From a checkpoint of a small mixture-of-experts model trained on Wikipedia: width 192, 41.9M parameters.
Below are experts of layer 2 (counted from 0) of a mixture-of-experts language model. Rows are named router (the router's row for the expert), gate (a neuron's input weights, with its number), up (a neuron's input weights, with its number), down (a neuron's output weights, with its number) and show model dimensions 0-191. Each number is 500 + 50 x the weight over its row's rms, rounded and kept within 0 to 999. Numbers have three digits each.
After each expert's rows: a language model's description of what the expert responds to. This comes from a sample of Wikipedia text that the model never trained on.

# expert 20
router:630446454501458459511539545417506616443546567497496545403474503465603501492442551429548541481576531488496608551511482573549506536427509485586522527446540527567564576532497442532467474566450482365536519419429545568454459469515515542473509554532461457468462550466571482465492467472478598523486429577558587516522571509559554457532517476557489506530420511545431617617443503509468531558470600496507497527511536468370515500470508519545450495460530458448504535550542497545529485490490499613440429511415527485451465488554513513419466500451513572414515517555489502445517497584538440470
gate0:455485502501485480422461561525511486549539453511610442481481574481444418480431566448579585582475511543468549463426484473555508465478399450569429511528453520564510583388553466507502507551536599576517385512490483533525535487416549543499564480548511591500520447549541516520539522466453471500511435469520484501553487496443399473479461487511493523401435535445469562507488547556481470475480417508515422462540564410477507525412560430534486446435391503470515456605513541460488584511448512459469454513494433379550497545498438381571482501507470463574446543548442402544516515455523413534
up0:483519537608488456410507467535549444481584494420555469410553588507492521511464621499521591533502549577454473384437476530486549520476493479509351466475447439591519559454529501438475542530506575455501397517473426422512496509442453461457469497572496515518477557535518528519524510485532538472460461450504559492528476514448448463430502500530506526440396501440468518510500551524503381455474458555516394464564572407496506527405543466486512462400391541485534452591452436435458550544452549485468455504443510439520594554494477402566457562479461532540462459513497434566486555495557435492
down0:468510525533499430570500512500485514493502571465543576523604478451488486532541515508483484624468546490550470436534461478477616508400555570478481454444464488573477473556507442530463361481474475444515458492565526542515484556457559329550507507440460590465505535526525590529539443457532461470543515461522541548490515474455580581506514444552468512524410479375516538545400495495505478452426500421500488510510491481427546489441389542464583557447490449518531609386503534581509572527512531458467550505391561438469566461549532528498426576539475517429479476527482548479442467413479532507
Numeral digits in tables. Single digits beginning numbers in vote tables, scores and counts, as in 6.75 or 27.19, plus a stray final t in tent, Fort.

# expert 39
router:607462414497511451581526608494461576474558541556546484476432500460541553473489533503559484445558574488526637491413476536554594529479522512541520503466456438536490567577458461558438492557473525414535548371407477539495481554507518489460520491594461470448509501519553540459554442505477555520468445529609581564503565576618547503530527556527466457515520500550435613508494437554458555524495558454473482542546449494405393596551497495548481548537557477447479533487538523591575488544511500552487477427528498486559497481615519565470471444423493512483528470574524504451496511552509439574
gate0:450461372466478524500481560559559529494524471546493470571491480477554481572467467518460466487457499424425566486520459437492471473541385484504556520506512502455438531507490563522539483534604469491508422535488468522493497501474540499514440503491515596483530446491470556348510464551553506512502469465533458409504429557482484520528576528428478572464478384545526515440556477488541424461535505408538512557413544552499360583438509552424477397506489437530518446445548506550441475474339455400524423581550435480448417491501471494471472513473481471547523549515401525543521437429622490495
up0:443549517550493534493493513511467504540488460393556515491395515549521484602596455435470522513544490451590379439425557428544512570483490459426579448561453487508525435542506443425541533520535509487596589494542462507478460516576416575460545516430577379534534468412546482527447542479593472441493483544503452522507576499450581465516560502578579576578468511513505485525534544429493448505505477463466471502471442475538475487451506447460473595494502458526485419489462520592445618437424474460452505397401530526525443509538475537525530452490453511497438431429519550550459467553397491491
down0:453494451486526566383461469511501418518547400395474583590437458485532474588490557454530509600521579421510468582593440454526562567428457485585551468436515504529477565488542506490476418554507440525474444487538598537442478515548489437509353417557577603498472453543497529471444531504525534567496409537502503454458452491540557545536501520526479487503493549438508485536516539538549545467461570500548552532505600517517525464509413600429422466435542513440500557482536488522589512486555493452503540573549574551557449480503447516578446495438524460532492505545476508543411524455426524573
Leading digits of numbers. First digit of years, dates and table figures, mostly 2 and 3 (2001, 28 April, 2023), plus pieces of rare names like Xperia.

# expert 61
router:567483447458443498570422527463572620508487561548598464446539535476459462477457506527475526422520577534477546521488435515601568564500492417544537555465588489517522534455386453562456479577500572514480472410374488559478524520429491542410501455596482531481509515561519538497555391499521472508482462506530565435542476655536515462517634534474513484466516509496526542546464466538525496565471581476471509500490481441385407574590555550521526538450497541439577492545525512547491492468458465590448471543483464500485494484545520552473461405504565513479507557582535448476481479492595479581
gate1:475518459464562484492529483472546419488536500465532428499516410613486456530578496503553472524517512514503494494495460494421523516582500550502434470446402514528434579537538535562450455515467431488522593529484517430494460534511464513582610515504568461515477552564422454524466446488545505519461595594455549565496492512528569588389452464566541508612484594553552534515598510458562484460498491457484447522471426549502463531475568464378515449409395523441508437570575454487570520488571488470589500458454460459404538543534520562542474501546439558468465520533368499530578520538465454439
up1:438509473505543430589583440494514471451529532479583391474509542435531518575424532444500561480518471462398432523578550480523491444502518466355545481518504461495474553484541528436456510400477518459516490537600458532491492519506567450598475554443458535508542469471568507465479501555501475536475437479520375550490502422463413523572527462530456482471537498535484524390464580508479565488490567510571392540530602407443509383443561481495445478485558505536556518504442436543476429561511503572553486519474572531496491478530567498432556552509461527451431532425649504498431476465474426500
down1:472505535446473468479426582431443555571613555484452395577478481523476421439536492493451439454484501499497493496512516496410543549525447502547460521459516489476429502493549453541482545548435489476481547355492552449444504532510536454434481486527547446358498485517523408522447538521506515547501582480543480429437525425512466514422541452509560484523534558441587464591624465579505499493478481496432468567513440528419524476499546434516515495487489535518506516602484521627499517644521497528608478444625447505477507405520427545450443488524556523517545538423446491510455467409514474465
Punctuation separators. Commas, pipes, parentheses, semicolons and line breaks following names and places in lists and tables, such as Baton Rouge, LA.

# expert 50
router:575440419474518543562472543455560579502563505490540517402522531554550491439508511522450489419616583493489539497527500558467557624469538421571497545484512500573548599543413464564421488518444559438469533401410486536437521500503541462544495546506535481474508531460495490476501456469453580500490479561503601524587505526573529460487614496489458428483411537564471649600431494565440551532488570499558515529496452452402390562514496568545505459561582552462508515491547466496510451542506447618533522479461463528495434474528490477507589508445538504437506494584514474460515492506559537486
gate1:555508457515473511435511274539527467600517485493460522464562470515549560513445458486478501481465538359469474442504549513469571605511413489493442488579490532414449497537459521443439445487431540582487531570492478520535509436520420488519473532489566633518496550550413482437433433575445494445470554481503499500541464433544555524444577459486460538578532356542540548460458489488510500468465487442542522533631515477532491505533488418513492492574490547438508434486500515511498435540460457516462577435463487509465547470503526422536566545527531560492495515393529500499447498569414564512
up1:446559422582489489500518638343538423370438468505493472545497468421417526481498522534479523565559501437463533494603470472500452423558484461420479485585413466573602518437512553549491542559527519420554528524467475441526477513465409546506490508541481463522492513622451511448505491525559477420472479517409621449492533513577445490428521497532512536493453508518550523444483503460525502448410543545545472516392425510518465534428550504512520453481398467495490518469553578476408559471408546521521467508456542516512491475517490490486562492520376491516501454497450504567573494587423480475
down1:525481409537433441469441443504390452515564506554495422569575506583548483527470502558618550529453529492489488432483499503525472508509450508545487557538531439525548504461532491378530564526496474517515575600556417536442502436468487426475584496413557566488490496507476445459467540520540554571477455426568506517443549494513525542582446513454432540502422538493487481528566486636489455457548521537486483438486493468463529420536519474539530366610477458504522522428548502487484463544607534538544562464388490554543533485542425531465558472465415410486448558531551523501395517452496399451
First digit of years. The first digit 1 or 2 starting years and dates, often after an opening parenthesis or dash, as in (1759, born 1943, (2012.

# expert 55
router:646530508492414467506535569526521546525610526498513491489463552490559456514462579530500609402544569496418577532491487542595517590475474472556485572522573467503585582470506461579469456616455493501547527389410548593415488527446472530479564492535471516561482515409497539446539439526455555497512489508573519542556519536592509503538502524503566497503540466468413497561469515466510493551587561454444499515573560453498477543464550521538435568485455505506559530535501540546426450509459471514485472524466549535480388508588455579515533456459564534383511541604480472486527533522512379478
gate1:552606426492484507487565543515467516526517559527563482520547453492510489461480450528534559497476490500526491509514376514560482581369412547644528484431552523452517542479442516449449469524519453521470418444415434492519500500556415450444419613448495513551471512535600479463499446483447562538582477531519559469578470482391482467624550506525489520508504486459575542540572466536485503546531531593526502474522539430436528430528518512559436510449501519529587530485496449494434536558471498485461459581441413506501483520443436418376446517615537520558555554591508532543504596478520521502
up1:622587565436467498613521490443464468448572403468447526574534465564458530477504518472507470490541418477598495409523472490497499481491550490595546524436437586496496483573520613457492467582488391445474415485472521509523500503581487415530485579458537489495494645474539577483488474534472497455583532546533474566443517500558516517485446418501501549480454494411577617472415497424501501426538502545480498478500571480519502510533538468565473471493493501520512561499477450485439480522544535525429492426577464545463343529511409485503417487496513553565534549536436509522525485476550547613
down1:471461503394460561564420467405457445438494494537505522434442551489552461559551494488458444433546534540440475464510544462599539483436502516446518548542503520500473527441530555526518482442527460480553562442523499517452539429457518524518427438483462393521395536478477452468446528545403470483452549404373501511457415440432411510439547460530518530448507357556510517529555515483511503390505504510490581505536453511539413482385562504557491536495348490510499453509438422493490533526473557502479478477550540533557467426567438497554549557515509507422468511494581475453585423461572571487
Article the, name middles. The word the after prepositions such as at the, in the end, plus inner pieces of names like Rod(ri)go, St(ra)sberg.

# expert 33
router:615476512445436500528435572531497572522593572484526518471547469545531427496458526438511545390582563484549566497443490488590540624468470516543509479492539445515562484489466510477486505539479564460518477443462517532467518477555509516518475490552554470506499501513532588545611482546501599518501381508546540462573456537537545439522478486580443454465478536561438546494489478463396501560480566412556543477558462465436424598587532567527505616504539527423466560521505499512534526493492424510545421541487482485430480405460453428424462460535458457396444557613468477459514455522598429530
gate0:486457512466455441516469587514481534562500405527489482486546573540482484427497544492561564446458464433539522547426515545512483544468586469513557424494444587468495457557556524437571418571436502551497472436510497434487526464518466483524549486416448523387504430484534494524584557541457580419532471474424450526495497547514463477470467592563503453434395512457494604528612552473444410405478467466527493496511608489581514579474472561457483447530417532450490562493481516478397583549533522513524384542499576497442500535512482447520483582462507502482399462529427494455439574441600474464
up0:458453438459495605479477501620676495435477441455540475505502413493494442509450454603492419516467485582412503345505466410456577592490415549527493525530464532516512527413428492490480462490598476468516423490539521559510487529424556534528506508525597533523454491505473430507435438462529453529478499506487525494484421500473516503494520526460481562484569479509539452384420531535567448510463504476503493448482471542466447402500577480492540542552509555664523454547474564477597449425538509463514508483502457553520509541477524532536495477466574513630508466534523424537482446528461566519
down0:547425582522534558501408504532531469426509540555534461535415513388455497482560477426507446485561461486474516542462505534568481548552421493506434466498538439484459514510364479427507477493538457401536492509516526503530418485529364496604372448435529457526530440393438564525548445496477617502574482492498572493480528457462526428544567441506505442545534481621539344498460485480407490505476430538525395507437533531532544446505467523522571464418503532489417490413449499432530486501497492585452534484446540444497472487560527475528525496505531484513368545550522515486466499502498476503
Connectives and word endings. Coordinating "and", commas and semicolons in lists, plus mid-word suffix pieces like -ward, -ress, -que, -ug.

# expert 17
router:525402492529491415517471521482519556508567500559503479527484476448509501524433553457468523504633558483519538523448497548615459534472507487572445464535544482586615417481443513416444466554442530436483500407529515531455507467489466556478488414552491556545392455504518569411564471522496562533488474537533581479550467589589562451548590469530499502484454546490421580570441614471447447565462573517476495543525508494484484594459452526669464510509520450464475418492534494500474494427529462507516450517525536488453411512556423532521523464489612509430429504530490486423495447515560428568
gate1:463351556452492551585483492519444531527492529440513465530488505526519620436486509521540558543461452455459493516520487589548498486536591445478361398496493526515514494493511576517497565477520488421557534472436501562492426505487532492547471513419456443490487569408497490472532555475584510489532486386475435512585531510474542487470429541473557410390380619521461563540494559514500448574563429474524521518396508503532513506475476453565493486538515474474450532478509397472517605602464553575532402555490476480467497538540476444489500505550517578490529541411421507548473426473536591534
up1:528432530536515510506482539594526486539553506386536537569476529539498546478555487488526577539570598500574468474574557520503462438523496502406574507540448555531542473473622531428425433478492503427457553515553533450382483517536532523536478505522570469517588557537425478496469539502605408418529447639563516516489575454548511470554507531508407443453453580469439482481442575555492488587525432530429512488558589558514467432449454532509493439477487500452449545518566468496396522518496563524547408485418572457400508462504437512551549478455465495481488398478443445517477500490442546494
down1:440436476520446431450490555474518548540551506559508542548557513553435457409471490516469541580489509554507487467557518425506498487566547505502549439436528496533516476508533562570525471467513526609450649434548549446529429522518392564550435488446444547598539505474561547463504549530457476535502510421441535469549494584526525482515534526455501459461546508376500520478531443561492411554385492500422538528614564492471448522496596429485596500451437481452501494499475480421426583534421580623428472526499535489367479525413418493514510492519511420470504434531515480489524488469468550482
Coordinate letters, field labels. Compass letters E, W, N closing coordinates, infobox field labels such as Species, Occupation, Headquarters, and capitalized word-starts after list dashes.

# expert 58
router:585463460489466469542418545509467572537512473493537469464504543517576425522475570392548526450581577484509607528459571539551508582546540359574478582413485492495494553465427486541473552567337558541486551443446434530438598538499494458415494555476478474521514513513602612431512449530545443437553422444514520463545496504594474444442551462524502491448460470494481496540463535517501467514475517495498529489517472500485503580460568540588420488523454554502562570539537540509454483543508416523540497475473528431504439514594543544508450423529583494466506453589486490444470452489500454616
gate1:478320534486468529465487472458572625518525549421385556556526486466443446511483439454557501601511457434445424461543481467517459527457479465489572456531576457469501567508471457481580445463464479472477555473504464509504588480559509525495555488528474515484628515465436439540524465503530406411469495526484560475517440480437543516546490521512508580531549428628376438512389467482414455536482504504446653481600509575505471437532473597499532437496488584486524542420458500530512507510533451492507510481497528456504445500476521572584446539460546553505520496517418505455552483511492564518
up1:586529488473538466494561518440394490478450558529515614502522459547490460546564544537541523519494521552579552580460470513431592557461578590545501456515472485503496395483573493578498495503576444473507487498551474554497450502533453463419560528555423450538502459390579469500520511415506538518527460586562445499502600582557544554561470474540548488521509557528543491536600524620591562477515524532487480572468491413525492444553500498548485597460577543487485505485563536496457555550532524494379536495542519554480424423468490455416538521374517427522558521500490582517560557584439480500
down1:491552469554461520414539464473554477457476431479518546491553479432505542576465505390494575563448493441463564490475482510490434526457584506460514417465413471405496429566543613537570493497433483418489497494540529458515595555427557575462548533543560546518598529482460429530578458596454511532502545465462625569562448440516479473438505463559435540446391437506528486556445446453448445485477482475539559561487496424526521500500476544439579517493514501389450483486496496496509415445464521538502451500512553436581525549587587552597405575463507533490444506512448549471488499523462590500
Mid-word pieces in names. Inner pieces of words and names just after their first letters, such as Facial, Ocean, Volcano, Leeds, plus heavy, free, liberal.